{"d_shared_expert": 0, "hidden_act": "swiglu", "moe_layers": [0, 1, 2, 3, 4, 5, 6, 7], "router_score": "softmax", "normalize_top_k": false, "routed_scale": 2.76, "balance_loss": 0.00457, "lr_router": 0.000586, "vocab_size": 8192, "optimizer": "muon_variant", "train_tokens": 764000000, "dataset": "wikipedia_en"}
Below are experts of layer 4 (counted from 0) of a mixture-of-experts language model. Rows are named gate (a neuron's input weights, with its number), up (a neuron's input weights, with its number) and show model dimensions 200-239. Each number is 128 + 24 x the weight over its row's rms, rounded and kept within 0 to 255.
Before each expert's rows: "comes after" lists some tokens at least twice as common just before its tokens as in all text; "gets" lists some tokens that make up at least twice as much of what it gets as of all text. This comes from a sample of Wikipedia text that the model never trained on. Tokens count by the router's weight.

# expert 21
comes after: " |", "\n", " | ", "\n\n", "0", " |  |"
gets: "\n", " | ", "\n\n", "–", "| ", "|"
gate0 [170 124 106 120 117 102 103 149 137 141 151  98 153 151 140 151  95 171 153 134  92  87 136 150 164 128 125 143 123 108  90 128 104 124 118  78 140 141 117 158]
up0 [145 149 108 120 119 137 138 142 204 160 123 144 101 142 156 107 153 121 147 121 146 152 151 124 117 107 176 116 120 122 122  97 120 156 120 138 117 150 114 103]
gate1 [135  65 127 164 142 124 189 143 110 113 129 168 112  92 105 100 157 100 145 151  96 136 136  89 122 115 119 139 134 106 165 169 118 137 108 144 114 128 101 127]
up1 [ 90 144 107 119 117 114 104 139 140 173 129 119 122 144 121 152 142 127 126 155 147 134 126 128 123 128 146 152 132 126 123 131 120 116 126 101 131 121 181 144]
gate2 [106 150 172 141 101 115 100  92 103 179 143 103 161 202 156 123 112 136 130 149 149  89 114 145 135 124  98 147 138 147 143 136 137 153 103 134 124 133 154  98]
up2 [133 108 136 131 142 153 150 131  85 138 121 124 126 141 171 197 112  97 144 102 112 128 133 144 141 124 104 186  96  98 187 115 126 163 143 102 134  98 108 160]
gate3 [ 80 150 139 143 136 151 134 130 137 154 148 140 148 137  94  94  99 168 125 167 139 160  79 117 135 123 145 120 180  86 140  84  62 116 158 136 132 116 125 126]
up3 [124 130  99 134 128 118 146 169 117 100  96 120 143 107 132 153 138 102 122  93 129 122 158 113 100 157 115 103 133 143 126 166 159 159 111  94 152 123 133 117]
gate4 [ 69  68 159 112 118  89 115 162 104 143 131 143 115 116 117  82  48 127 145 157 112 136  77 100  99  83 133 135 130 131 145  91 113  86 139 106 163 164 112 132]
up4 [135  84 157  69  97 130 126 186 106 124 148 160 120 146 126 118 124 116 114 145 107 160 112 147 130 136  98 114 131 108 158 114 133 142 138 141  90 109 110 145]
gate5 [129 162 127 127 100 143 125 138 114 155  90  75 101 104 110 133 137 120 132 112 120 150 143 146 118 145 132 140 129 143 131 127 159 142 117 170 160 126 115 129]
up5 [137 157 147 107 145 150 121 105 181 108 147 129 138 150 157 145 113 108 141 128 117 100  86 116  96 114 128  89 113 133 116 131 133 136 135 143 127 109 133 105]
gate6 [ 73 142 136 132 126 121 144 102 123  91 132 117 109 124 154 141 120  93 121 127 155 118 110  79 103 142 123 138 117 113 119  97 136 133 161 117 134 136 178 119]
up6 [171 194 170  74  98  94 114 135 100 119 128 136 123 116  98 107  99  95 138 127 144  88  86 111 128 130 116 144 108 104 124 107 125 149  96 139 149 123 132  97]
gate7 [152 116 137  82 170 135 104 125 154 174 122 125 114 110 150 107 130 173 139 126 149 119 144 134 149 179 140 128 145 133 123 122 162  85 161 121 133 118 138 109]
up7 [131 115 138 167 106 109 140 149 120 131 109 128  73 119  76 159 152 165 107 101 108 153  98 113 150 119 178 148 120 132 124 112 114  88 128 127 103 160 147 107]
gate8 [154 138 124 148 118 132 145 129 160  90 131 160 139 112 138 117 196 138 144 133 146 126 118 136 161 143 123 112 131 143 147 157 123 128 117 135 133 128 109 133]
up8 [164 135 121 126 135 174 124 158 148 127 138 130 100 141 121 129 134 193 155 114 123 151 110 130 111 159 100  91 150 162 132 169 132 112 103 116 124 138 115 132]
gate9 [125  94 127 105  92 141 137 191 110 139 127 132 134 136 128 116 140 117 147 118 104 146 121 137 163 139 107 128 138 124 152 190  99 154  93 131 113 111 143 149]
up9 [123 162 105 113 131 117 119 159 133 155 147 161 144 120 135 150  96 110 143  82 175 134 203 157 144 121 153  95 123 107 175 125 113 124 128 140 131  94 118 147]
gate10 [139 114 161 118 142  87  59 150 125 139 116 105 117 155 186 132 148 145 148 157 102 105 130 147 118 165  99 143 123  97 168 114 163 138 127 131 119 126 117 110]
up10 [158 110 119 146 111 139 126 121  77 123 112 111 112  99  92 149 176 127 111 122 100 110 164 124 125 153 121 118 175 109 140 141 138  94 114 171 111 125 138 135]
gate11 [145 140 117 104 115 146 131  82 133 141 183  85 172 137 142 166 117 143  90 134 127 145 152 124 147 145 196 171 183 151 130 160 113 171 142 150 120 136 159 133]
up11 [123 107 115 152 121 126  93 119 161 139 120  68 101 146 111 160 171 169 169 145 131 148 183 126 129 116 155 130 146 130  85 119 111 136 160 111 141 145 178 109]

# expert 11
comes after: " | ", "\n", " ", "1", ", ", " ("
gets: " | ", "–", "-", "1", " ", "2"
gate0 [122 101 127 118 112  88  91 164 125 140 140  78 118 122 149 134 153 147 111 112 166 177 151 130 174 153 146 106 144  91 154 142 124  88 178  85 127 149 102 175]
up0 [136 146 117 140 145 162 176  84 101  85 123 154 126  80  89 130 115 107 152 120 157 120 126 129  80 131 131 166 122 157 138 124 123 123  98 141  88 134 160 105]
gate1 [144 118 157 124  87 126 126 108  81 152  75 113 116 131  99 153  95 129 151 156 157 115  73 136 128 138 145 167 126 135 100 145 125 120 133  76 120  94 165 104]
up1 [113  89 141 108 145 137 118 122 130  94 129 178 117 124 150  99 160 155  80 129 161 134 189 152 152 100  97 114 139 173 163 123 131 119  70 156 103  68  84 190]
gate2 [134 130 149 136 135 120 112 141 115 104  97 162 165 151 147  98 130 117 113 111 127 120 113 129 110 134 125 133 139 122 108 123 115  89 154  96 131 156 115 107]
up2 [172 119 144 161 152 129 130  60  87 123  94 139 105 103 129 142 112 145 116 149 116 145 144 160 133 168 141 150 138 124 136  98 136 132 130 140 114 120 134 174]
gate3 [116 146 108 104 139 110 160 103 175 152 171 129 150 135 153 114 110  80 139  61 145 126 150 120 141 133 104  87 154 114  91 136 117 118  91 135 123 143 145 123]
up3 [125 149  91 114 156  94  87  90 153 150 153 117 161 114 118 126 172 102 129 168 173 128  90 127 141 138 151 132 140 106 124 142 137 115 148 146  91 112 120 154]
gate4 [143 103 133 134 138 113 143 170 127 174 120 132 146 128 109 165 117 128 148 129 127 134 129 140 146 113  95 181 106 135 132 158 154 115 107 122 128 135  84  99]
up4 [176 121 135 149 126  85 100 118 114 139 110 158 129 126 160 164 153 142 100  65 165 161 112  88 134 175  79 127 155  97 119 142 152 114 130  89 120 112 127 170]
gate5 [134 118 183 114 148 136 115  85 117 155 168 148 120 146 113 117 113 141 111 122 114 116  74 145 128 165 166 138 163 169 129 115 109  92 123 122 171 122  99 165]
up5 [123 133 168 125 133 144 124 103 143 162 163 114 135 140  91 144 164 127 177 112 124 117  57 129 145 132 154 103 132 137 117 123 134  99 133  86 163 153  82 125]
gate6 [132  75 151 116 164 154 150 128 116 148 119 140 141 151 152 122 135 139 140 148  94 109  81 177 105 151 136  99  93 127 157 111 118 128  33 136 145 129 118 158]
up6 [164 189 145 172 142 135 108 147 131  91 118  50 106 133 114 146 105  79 102 131 166  87 110 120 118 116 100 114 152 127  86 134 133  90 203 109 125 126 141  76]
gate7 [141 101 104  91 135 116  83 179  97 152 154 137 106 110 131 150 110 111 121 126 129 135 151 151 121 144 134 113 149 135  91 123 127 125 154 154 149 102 146 136]
up7 [110 158 149 136  88 132 180  93  65 140  74  93 141 149 136 152 125 132 144 122 180  91 130 118 157 127 135 136 129 103 136 166 113 104 140 102 100 145 133  54]
gate8 [117 149 120 172  84  88 100 157 150 122 118 109 155 126 137 111 106 126 119 141 166 113 121 145 115 119 147 110  77 119 126 141  90 124 156 104 140 131 117  96]
up8 [103 142 141 131 121 127 140 110 130 126 119 107 147 146 136 143 127 132 171  80 114 116 159 121 134  96 154 128  87 106 110 122 104 112 128  85 156 145 155 162]
gate9 [109 117  86  90 147 127 112  66 145 161 113 151 132  86 108 110 131 119 164 126 150 136 133 114 123 115 118 153 112 149 175 124 102 151 129  99 132 117 182 127]
up9 [135 152 144 130 147 153 124 141 143 123 115 110  99  92 157  84 115 145 132 128 143 177 134 109 145  98 106 136 133 168 114 152 143 154 137 116 144 121 129 116]
gate10 [137 129 149 122 160 100 187 147 120 148 126 171 117 130 129 110 129 108 156 147  71 124 126 118 120 128 124 157 151 105 141 129 136 124 138 102  54 118  69 137]
up10 [107  94 144 119 136 136 148 102 149 114 159 149 133 131 158  90 133 135 150 139 113 127 123 129 115 107 115 101 148 115 128  82 126 167 194 162 111 115 139 128]
gate11 [ 97 115 161 101 149  98 153 122 122 208 124 165 158 151 123 141  95 136 108 123 148 110 105 141 138 110 137  71 131 110 137 159 123 122  61 147  82 111 145 121]
up11 [136 121 167 110 155  89 142  82 165 189 105 166 153 152 121 129 120 132 129 137 121 137 120 157 101  91 157 102 137 121 119 123 105 127 106 150  93 125 140 145]

# expert 19
comes after: " |", ")", ".", "\n", " |  |", "=="
gets: "\n", "\n\n", "1", "| ", ".", "2"
gate0 [148 149 143 144 162 140 112 110 156 143  93 152  82 122  98 124 112 102 131 136  97  94 136  69  83 115 161 117 123 125 130 134 160 137 126 130 150 160 125 105]
up0 [141 134 161 125 134 137 104 151 160  89  83 120 115 135 102  96 103 135 132 107  95 143 133 123 116  98 122 126  94 178 164 183 186 134 150 119 138 157 102 104]
gate1 [ 86 165 144 149 133 150 149 130 130 115 147 163 117 115  90 127 186 116 141 160 134  60 119  66 138 111 119 126 152  85 140 153 144 124 105 114 130 148 108 137]
up1 [ 75 138 126 143 134 120 113 112 169  87 159  83 153 146 143 134 120 132 117  94 107 117 136 151 128 137 140  96 156 146 132 129 150 111 154 103 126 160 140 124]
gate2 [115 116 125  93 101 136 143 111 124 136 116 156  83 124 132 137 124 108 104 103 150 167 130 110 111 137 144  68 153 154 120 162 166 112 154  81 120 137 174 119]
up2 [147 133 109 115  86 102 143 111 139 125 156 124  62 140 127 149 177 103  94 151 171 141 123 143 155 135 159 133 121 152 112 106 152 114 129  95  99 161 141 117]
gate3 [118 121 131 122 117 115 151 156 124 123 142 111 122 115 106 138 119  96 129 144  76 119 117 133 130 162 144 103 160 151 134 146 130 193 124 141 146 112 109 109]
up3 [100 104 132 196 164 161 137  89 143 100 154 144 134 138 149 134 134 134 151 166 154  85 152 155  77 122 156 163 147 117 131 112 110 133  90 134 132 132 189  86]
gate4 [118 115 132  94 121 106 128 125 148 159 141 105 177 161 123 114 129  98  70 158 155 142 119 166 112 125 110 150  95 111 135 142 131 111 133 129 128 142 141 164]
up4 [119 145 156 166 144 134 144 153 130 177 101 148 136 155  91 124  98  84 111 128 136 119 127 114 144  98 143 144  91 108 108  96 133 125 140 133 178 140 154 139]
gate5 [151  73 135 159 134 101 137 138 103  89 152 167 156 157 107 150 109  98 103 139 127 138 132  86  91 149 117  75 170 151 110 117 144 164  55 119 132 110 128  93]
up5 [150 106 133 105 181 111 104 102 139 130 197 117 169 189 119 101  92 123 130 152 127 153 160 110 106 121 166 112 167 156 136 143 126 164 114 124 192 119 109 119]
gate6 [125 167 121 111 115 129 139 156 102 116 155 129 123 112 124 155 108 146 135 107 160 150 166 123 131 139 110 176 150  96 169 122 148 151 131 103 157 109  98 146]
up6 [120  89 100 107 122 137 143 113  81 118 166 134 142 145 116 143 114 177 187 115 124 107 130 124  63 145 117 111  87 116 113 122 113 152 151 140 128 130 102 140]
gate7 [157 125 117 159 117 138 104 105  97 125  67 127 107 133 151 168 105  67 160  99 133  91 127 143  69  95 107 150 128  98 136 167 134 134 103 148 121 174 134 139]
up7 [124 133 111 116 107 125 118 116  94 155 117 105 101 105 125 156 132 144 156 135 120 153 116 135  98 114 161 124  93 111 141 104 104 106 148 148 106 152 145 152]
gate8 [110 168 148 109 136 169 130 123 164 112 151 147 121 110 143  97 119 114 124 120 144 140 122 113 125 160 132 171 132 125 108 144 135 125 117  95 112 174 118 128]
up8 [114  93 125 111 142 150 142 130 175 129 144 157 178 148  95 126 108  91  87 131  98 109 109 151 124 157 127 157  96 154 105 133 117 120 140 120  90  87 119 110]
gate9 [173 114  98 128 130 130 154 138 152 190 141  71 121 133 113 107 128  96 127 137  78 160 152 180 152 158 127 120 137 114 118 130 124  96 139 135 122  74 109 124]
up9 [137 160  99 147 113 160 125 143  77 134 132 147 171 105 143 117 103 121 108 136 156 131 107 123 121 131  97 125 134 142 162 167 147  97 127 113 111 159 148  96]
gate10 [113 116  79 157 167 147 134 148 115 131 137 159  88 118 116 111 143 140 103 111 118 131 151 136 131 119 118 142 148 114 139 125 142 127 104  53 102 142 143  99]
up10 [112  98 122 166 139 171 109  96 112 119  83 148 103 157 120 122  66  87 112 133  93 150 142 127 114 127  89 103 108 148  89 128 115 121 123 139  96  91 117 133]
gate11 [128 122 144  86 151 123 147 151 134  84 139 150 127 149 129 152 133 142 129 153 124 129 167 132  84 140 106 106 114 111 140 136  90 130 106 144 121 108 120  58]
up11 [149 137 174 124 161 142 130 126 130 134 159 145 134 104 122 164 101 102 164 101 114 157  68 152 149 123  89 130 141 149 154 123 136 139 169 144  80  99 104 142]

# expert 4
comes after: "\n", " | ", "0", "1", "| ", "- "
gets: " | ", " |", "1", "0", "2", ","
gate0 [113  99 159 101 136 145 129 135 172  98 132 103 140 147 130  87 161 143  78  95 113 111 136 130 119 129 137 123 132 136 111 135 113 136 161 124 115 150  89  97]
up0 [ 99 117 111 109 116 134 119 143 131 132 173  85 148 132  94 159 121 125 137 104 115 145 172 120 160 109 134 117 169 149 123 141 124 123 170 154 178 156 113 121]
gate1 [159 135 111 155 133 160 137 114 130 123 130  84 134 113  62 117 153 120 123 123 154 100 122 187 104 119 145 134 115 113 129 163 154 128 128 127 112 126 148 119]
up1 [135 137 154 117 128  88 178 149 153 112 121 137 141 127 137 189 121 164 104 155 131 103 144 166 132 115 170 126 159 135 167 161 119 123 131 110 126 116 106 170]
gate2 [108 111 133 140 128 113 138 101 132 134  82 142 155 125 111 122 110 153  77 102 163 178 103 127 110 152  73 101 129  95 123 118 135 102 120 118 128 120 123 135]
up2 [108 122  93 144  78  64 116  88 117 138 105 124 122 111 129 127  94 132 150 129 114 153 113 130 123 108  86 122 137 116 145 138 126 139 130 133 126 183 117 112]
gate3 [137 100 175  85 146 150 127  91 126 130 162 141 164 126 146 122 165 121 121 123 115 132 128 145  53 117  68 139  90 147 120 125 111 134 135 132 178 141 127  88]
up3 [ 66 134 156  99 134 142 169  64 157 158 132 119 115  98 146 129  86 121 102 148 137 119 116 118 140 142 108 120 150 158 130 131 129 172 136 124 116 155 152  92]
gate4 [147 122 144 128 130 147 158 108 122 128 102 120 129 129 114 170 131 101 151  93 106 142  93  81 161 172 149  90 111 158 148 155  92 119  99 166 143  72 139 140]
up4 [144 113 170 136 124 139 154 131 139 119 125 121 111  91  94 166 109  96 144 106 107 104 116 139 162 131 126  90  68 181 138 113  91 154  89 117 116 142 135 115]
gate5 [103 140 102 162  95 106 149  98  91  99 129 163 146 120 117 130 148 148 142 139 130 108 103 132 111 153 109 124 125  94 122 111 102 135 114 124 122 128 151 125]
up5 [155 115 137 111 160 100 142 105 125 117 139 154 144 171 121 143 117 148 135 136 152 136 124 111 158 118 115  91  94 146 116 131  97 138 128 124 116 139  94 130]
gate6 [ 88 148 129  96 117 124 115 127 138 115  91 112 161 101 136 152  89 152 146  92 120 125 135 134 118 163  94 141 150 147 153 164 141  81 137  96 167 114 117  90]
up6 [152 121 142 137 119  88 166 115 130 129 171 153 133 117 136 120  84 115  95 102 119 123 167 112 156 121 138  91 142 143 104 122 133 115 113 158 122 111 130 221]
gate7 [104 130 134 108 144 107 120 108 114 100 121 106 120 116 100 161  96 153  98 133  99 130  94  99  99 126 168 137 184 153 135 138 131 121 125 148 113 148  91 144]
up7 [126 138 132 160 106 118 154 137  82 134 112 123 119  92 140  64 127 129 164 143 128  81 120 165 168 145 116 147  85 160 136 147 146 141 100 112 133 141 145 116]
gate8 [115 118 124 153 127  96 136 112 129 133 158 103  70 125 108  96 164 166 115 133  96 122 132 128  95 143 144 111 140  76 152  60 136 144 109 124 129 116 125 122]
up8 [163 113 142 137 168 145 133 152 124 149 147 132 136 109 149 124 106  87 137 151 146 180 137 164 115 181  97 137 118 153 134 159 156 122 138 123 107 166 105 140]
gate9 [105 154 157 161 142 140 149 130 147 129 122 152 137 115 112 137 151 134 140 156 132  83 155 104 139 127 130 133 153  88 111 109  99 138 139 168 144 125 117 115]
up9 [148 103 121 143 119 114 159 164 161 149 140 130 106 155 142 103 149 134 106 119 127 144 107 120 142 111 111 105 117 130 153 176 163 148 127 103 157  59 109 115]
gate10 [135 155 120 107 127 105  92 123 154 102 145 143 126 126 119 114  98  98 134  88 132 128 129 104 140 127 119 130 138 135 107 151  94 149  75 135 136  70 160  92]
up10 [173 121 115 145 132 124 125 119 156 129 114 112 171 100 102 161 115 133 124 105 103 111 163 158 164 112 120 133 157  98 118 126  81 158  96 109 100 123 121 118]
gate11 [120 136 114 100 130 134 160 128 173 132 151 142 128 120 109 113 131 164  98 158 138 154 121 115 141 176  95 125  98 169 131 154 100 127 146 108 152 158  74 122]
up11 [102 141 151 116  93 163 143 167 133 137 153 166 136  97 129 131 113 121 113 158 107 124  98 127 147 141 110 106 160  90 103 126 141 126 141 139 154 158 119 116]

# expert 6
comes after: ".", "\n\n", "==", ")", " ==", "==="
gets: "\n\n", "\n", ".", "=", "==", "==="
gate0 [134 103 131 145 124 160 139  92 151 138 126 150 128 143  94 150 152 116 111 149 124 145 110 158 176 125 108 145 143 138 152 129 129 127 125 131 135 169 118 135]
up0 [146  96 141  64 119 102 122 141  80 133 128  85  78 134 101  95  98 161 152 125 107 111  94 117 123  91 151 106 127 133 118 112 123 127 155 137 132 115 142 122]
gate1 [134 134 137 130 138 147 143 155 128 158 121 143  87 140 133 147  78  83 101 127  89 163  83 153 136 153 160 156 137 125 158 137 102 147  84 162 120 144 118 126]
up1 [123 111 149 144 126 114  90 130 107 108 154 146 104 111  76 104 151  96 121 118 142 129 140 125 125 119 137 102 121 128 111 143 136 110 133  57 165 107 159 137]
gate2 [122  93 187 109  99  78 170  99 113 161 118 143 116 156  92 151 131 123 100 131  95 137 142 104 141 148 161 133 125 122 143 138  82 126 197 119 154 123 135 117]
up2 [119  81 120 158 163 140 146 136 111 111 122 105 110 147 149 112  85 115 111 155 138 135 130 146 135 146 138 136  79 131 161 153 141 137 108 125 130 176 125 163]
gate3 [113 164 109 132 125 122 139  91 100 113 149 164 122 130 134 115 144 140  92 137 153  98  87 115 178 122  97  98 101  97 107 128 118 140 102 112 141 113 154 122]
up3 [163 110 124 116 188 133 170 103 105 135 141  80 101 131 130 101 156 135 176 128 117 121 147 147  80 102 171 126  97 114 117 159 108 115 146 147 152 101  90 109]
gate4 [138 143 149 134  79 137 130 152  95 140 120 133  91 152 186 127 116  99 105 104 115  83 127 159 134  93 123 117 138  90 119 107 141  74 147 164 117  89 120 107]
up4 [131 100 129 157 106 122 127 120 156 125 126 136 135  87 121 128 133 132 162 137 113 109 113 149 108 115 149 136 116 140  85 110 140 110 139 135 152 143 130 122]
gate5 [132 159 173 105 164 101 115 118 121 119 136  80 124 129 131 119 115 151 122 146 114 136 168 143  91 187  97 114 101 101 139 126 119 107 147 156 113  96 131 116]
up5 [132 110 120 107 155 114 153 137 124 158 107 158 129 112  93 137 111 139 117  99 127 148 155 170 110 141 116 112 163 101 108 103  95 142 145 111 144 156 135 142]
gate6 [133  92 137 153  99  95 154 109 110 134 105 157 108 143 124  99 122  81 134 146 158  73 138 118 142 124 126  94 135  92 113 135 123 166  75 149 130 118 144 139]
up6 [139 107 142 143 148 143 139  91 158 118 151 113 113 139 103 134 140 118 114 179  93 165 148 167 157 128 138 158 118 173 139 167  99  78 191 128 124 126 147 107]
gate7 [ 92 144 135 116 145  76  90 138  86 153 116 133 143 134 106 145 163 115 128 144 141 115 145 129 154 118 128 148 187 114 151 115 125 133 147 118 161 146 134 141]
up7 [146 122 132 157 166 109  92 156 125 130 114 147 116 132  69 162 120 105 108 168 134 111 119 128 130 113 131  83 138 114 143 137 140 144 131 120 141 166 121 122]
gate8 [124 113 129 173 151 106 111  92 125 162 142 123 122 108 146 112  98 149 100  96 114 131 123  79 102 150 151 154 123 129 129 149 108 117 136 124 133 107 121 123]
up8 [148 111 109 140 123 110 107 155 158 150 127 103 128 149 102  69  82 130 152 140 108 151  92  92 130 148  94 109 133 130 219 130 122 103 137 113 125 141 141 176]
gate9 [119 161  95 147 150 130 124 139 131 160 142 133 106 120 126 119 149 105 107 132 154 153  99 106 123 137 102 115 149  85  93  95 109 153 140 154 126 120 158 173]
up9 [144 180 116 162 117 109 117 112 144 137 139 158 143 141 134 104 115 121 159 130 146 159 137 124  97 101 170 149 119 126 129 138  88 112 163 139 146 170 123 149]
gate10 [133 106 152 139 144 164 145 132 103 120 154 144 149 125 135 161  99 167 105 142 149 119 151  92 113 140 120 161 116 154  90 125 103 124 123 177  99 108 114 167]
up10 [124 169 129 109 152  91 118 163 167 100  93 135 151 133  96 111 113 143 150 107 148 122 114 143 138 142 133 128 139  81 110 142 127 124 151  92 137 150 113  91]
gate11 [118  94 144 141 173 158 108 163 181 159 112 142 115 116 122 101 121 123 120 172 148 114 159  94 182 133 108 108  95 107 121 122 134 116 163 138 156 157  95 121]
up11 [158 107  85 139 164 164 166 141  83 122 146 116  88 176 105 123 127 173 118 125 128 126 182 158 168 107 171 148 124 201 150 125 154 137 134 178 151 130  96 144]

# expert 23
comes after: "1", "2", " | ", "–", " ", "."
gets: "2", "3", "4", "0", "1", "5"
gate0 [128 132 147 145 106 136 105 152 128 149 151 122 152 122 114 126 128 156 155 117  96 100 136 101 134 106 178 126 137 135 143 114 119 117 128 145 129 130 141 163]
up0 [ 98 105 117 146 163 104 142 107 118  82 142 109 126 118 136 114 125 155 119 154 115 141 119 140 133  93 103 112 132 151 123 132 152 143 115 149 176 145 138 120]
gate1 [115 142 146 113 135 105  74 166 118  86 114 125 118 110 134  93 120 127 166 160 154 144 147 119 148 115 130 146 107  96 131 131 124 137 138  75 192 120 137 146]
up1 [162 160 110 124 122 147 114 100  97 131 135  74 102 149 155 127 107 102 122 155 117 102 151 179 140  73 133 171 106 104 163 115 152  94 162 159 120 130 128 178]
gate2 [118 144 107 112 159 109 166 148 143 130 124 112 159 129 172  97 138 141 113  94 130 154 132 140 145 139 138 130 150  76 162 173  63  62 114 119 121 111 139 126]
up2 [104  92 142 116 134 112 131 147 137 121 118 113 141 164 117 106 134 109 125 100 140 115 106  98 164 142 107 131 136  82 110  76 140 132  93 133 103 176 147 121]
gate3 [149  85 130  89 123 126 108 110 125 143  71 157 154 117 182 150 122 155 101 119  62 116 102 163 119 129  98 102 159 144 146 135 176 173 120 134 148 183 151 141]
up3 [122 129 123 119 109 119  91 111  91 162 161  99 101 132  90 119 134 141 140 106 151 108 102 120 122 157 155 208  88 102 115 112 128  92 114 122 129 112 159 147]
gate4 [140 121  99 106 161 100  90 108 118 115 147 163 136 121 169 115 107  84 125 118 120 144  86 128 145 109 110 122 153 126  96 143 129 139 134 124 118 147 127 111]
up4 [ 97 119 159 119 110  98  95 110 128 129 112 150 134 124 127 122 103 125 151 103 132 128  85 112  76 154 105 155 139 117 127 164 122 114 146 147 138 191  48 134]
gate5 [133  91 154 117 116 130 119 151 120 105 117 159 122 128 131  93 141 109 142 151 129 135 103 132 118 151 124 126 165 122 128  83 147 150 108 177 107 165 180 124]
up5 [109 131 115 150 123  81 107 134 154 152 139  99 130 129 195 165 131 125 107 129 127  91 109 133 174 106 159 132 130 152 116 150 117 131 139  55 104  82  81 146]
gate6 [133 108 127 134 110 146 114 121 171 122 137 127 144  89 119 127 145 124 129 107 166 122 120 147 142  89 116 167 124 133 121 151 108 153 123  82 151 128 132 129]
up6 [163 135 121 119 131 124 133 126 102  87 150 126  86 141 123 160 105 150 148 126 124 122 140 146 117 171 123 131 139 141 123  80 188 135 100 122 121 158 126 124]
gate7 [ 71 128 114 168  71 108 126 122 104 149 121  73  88 140 119 116  92 162 157 149 129 132 115 132 109 158 143 138 174  85 138 133 142 135 123 122 126 139 157 133]
up7 [124 105 133 172 109 150 136 117 100 137  93 120 109 139 168 136  96 168 128 172 140 146  68  90 113 131 122 124 133 128 135 112 149 152 117  97 114 182 118  74]
gate8 [153 127 146 124 157 161 167 112 144 121 185 119 164  96 121 116 114 149 148 158 111 147  97 111 142 105 126 114 156 115 129 124 106  91 154  74 129 120 128 141]
up8 [145 147 104 144 115  89 118 140 146 154 124  99 145 166 140 131 125  93 115 120 122 135 120 134 157 126 195 138  84 104 147 116 163 140 139 118 128 133 160  96]
gate9 [139  91 151 131 104 126 141 109 133 119 149 107 105 106 131 103 121 130 101 125 167 131 136 156 114 126  94 109 162 142 151 136 122  74 142  71 143 154 128 133]
up9 [128 142 130 142 156 137 117 160 145 164 141 166  88  81 106 122 132 158 108  82 142 151 136 111 141 105 119  90 136 142 127 134 114  94 137 106 168 120 176 124]
gate10 [134 169 120 156 123  95 113  93 132  88  96 159 128 121 160 116 117  88 188 163 164 106  80 111 138 130 110 122 140  99 147 146 157 122 136 106 151 123 138 125]
up10 [124 100 152 108 136 110 140 179  71 169 135 121  85 139 111  67 140 169 111 114 113 164 129 145 156 173 113 128 119 115 154 146 150 125 182 123 134 150 141 186]
gate11 [170 133 123  86 165 120 148  81 108 186 101 100 146 110 128 122 144 127  67 148  99  90  94 174 103 118 112 118 181  79 106  83 135 106 126 142 117 135 127 132]
up11 [ 92 177 134 143  85 156 172 177 156 111 161 124 126 111 122  96 137 116 178 134 129  84 106 187 180 137 137 178 108 137  64 114 136 103 159  91 135 101 128 129]